Weights of a small mixture-of-experts language model, trained from scratch on English Wikipedia.
Size: 9 layers, width 128, vocabulary 16384, 7.29M parameters.
Experts: 32 experts in each of 4 layers, 32 SwiGLU neurons an expert, 8 picks a token.
Training: a variant of Muon for the experts, 795M tokens, 2897 steps.
Below are experts of layer 5 (counted from 0) of a mixture-of-experts language model. Rows are named router (the router's row for the expert) and show model dimensions 0-127. Each number is 128 + 24 x the weight over its row's rms, rounded and kept within 0 to 255. Numbers have three digits each.
After each expert's rows: "gets" lists some tokens that make up at least twice as much of what it gets as of all text; "comes after" lists some tokens at least twice as common just before its tokens as in all text. This comes from a sample of Wikipedia text that the model never trained on. Tokens count by the router's weight.

# expert 22
router:101132126116117170127139157107134053165149153111166164149136164121117106153150126147104146153122114114097128104157122091090134153175108135103157120137111125150136149156119142122137133141139129093141152155169100141142132122127126168130144159141139106140171129107108137162075123128084109189143149112097124147153138135102150125206124122133105127111129147117086097147151133136161109156136
gets: " ", "–", " he", " \"", " The", " He"
comes after: " |", "|", ":", ";", " The", "The"

# expert 9
router:127090095141135143148131137091133113130115149126130167126137173131109128136143095122141090112119120149056148126123088102110138142169102147125180123153130154147123136145151124133154150157098099118138132186097122150137120145145114082123149136118118094126180121118109138157068104090138132110132172134125080144125173126148128116127106153147123185113134143154133144146127129150154167172167
gets: " ", "1", "2", "0", "9", "–"
comes after: " ", "9", "|", "–", " In", "In"

# expert 16
router:100112145145134104102136105120144149117164076171126144112154168132139116122105131136126108122146111148113091142136106142122153068133152111142124131150123078085132134122136144150114078138143144108131103101164137091125134112120126115125153136098085151128151119132146161091118112099104097096092132111168109076130083118120063118143121108103100126078132132131117164163141158117177132152099
gets: " the", " of", " in", "-", "|", ":"
comes after: "\n", "-", "|", "'", " part", " University"

# expert 6
router:114118142160121136141116102130162116116101132128154113093119060141134132140134085152114129116120125132106126119136127160123065100126193116127143115094170122121108127126161136130126128115134093166136079102158099109127131105106101100151141106140126132145097162162110147155196177121140144120136144148119109155079129151158131123061119136151151173132101129143142136094107133126121101090118
gets: "1", "0", "2", "9", "3", "5"
comes after: " ", "1", "2", "0", "9", "8"

# expert 25
router:148122109159114127084139137159110116171180095101120109124124130082106080138142160134144151171148150147153087131138177109144159138120118114154142141146134153146136135144121095122141130116138090117155150094118137159132164156154156129164173166136140131139114145166106086130124169143136127150148115142148129151125186167108153118137146131100139168136170100138121097157151122123113168129175
gets: "\n", " ", ".", " (", "–", "'"
comes after: " |", ".", ")", " =", " /", " =="

# expert 26
router:121099133127116152096139082159131141119133151168132114156130117135130138119125082148112140122100113123122105135101120146093085111128127116170096128128099114099150185115144094159111215080150151137150116106115144158142144145160114127143071140156086097139105149144141095163111149125162144125141125123147106122130092102109111113067112111118150114167110129123156124148115125141088109130100
gets: "0", "9", "8", "7", "5", "6"
comes after: "0", "1", "2", "9", "8", " was"

# expert 14
router:139132133141134114164099130125176142134098119105148138115139046144135090097144115134132143106112126142123111113134131145119084107157212115116147112120148112137147120148136143143117139114127094170147120130110129105140134106083116097130122167116130081131138133154127152162179147109134128137142135157102145163091158152137104119069134142163118188125089145123156153128131146148158116089115
gets: "1", "0", "2", "9", "3", "8"
comes after: " ", "1", "2", "0", "9", "–"

# expert 18
router:142144134137127154156108115163120142083129110164137132128112109136105117137134047156104100114104093149095103128137110173063082122105161149179118130148139115141146125108120103134118165107119133175138112150104110153135131103095127103151118150122100128116146101164115140179131148145124133132102157137122136116127153122106122109067121089150170126165079134157152129129127140145132158095139
gets: "1", "0", "2", "9", "8", " in"
comes after: " ", "1", "2", "9", " (", " was"

# expert 23
router:161095120111135128105097141120127103115078088166168138149109165114124145135134097122132144170120115135110138100122195133136165156115101168095127131107168143098127091116144173145130116177139106132130148134162140124113120126158144113135115116142118141119135127111130125137130118115122103147128122146103099152136215117132180101127133156157139140111147161111106047123126113132098164138130
gets: " ", "1", "2", " (", "0", "9"
comes after: " ", " |", "9", " (", "|", ";"

# expert 24
router:161099121097147119141126147137119111126121126149155149137139131101154116137124151134118127156100143119126128126146159095121153087111122162105147078113130145106116099152096135144083128155141103111133122100115150109163136153125166140123121133130128077113118093096158147098069090135100113116107127133131050114132156123113133069169127113132111201119181138145126105158130146119131178103134
gets: " ", "-", ",", " (", "|", "–"
comes after: "\n", " |", "|", " /", " September", " July"

# expert 13
router:157152117135167105093098128144130133105102115138141130119159187136115165132102168167133127092148117125153156117112102129140126126173178132121120170146135100144126131131104069138124092137101128113138085124135099085113127129098121097130122132135115213144112124161118159125145162120143099145128085123154137134144117102137111140142113105125071074109157125120102174142140147140148141150129
gets: " the", " |", " of", " in", " a", " to"
comes after: "\n", " of", "'", " to", " for", " on"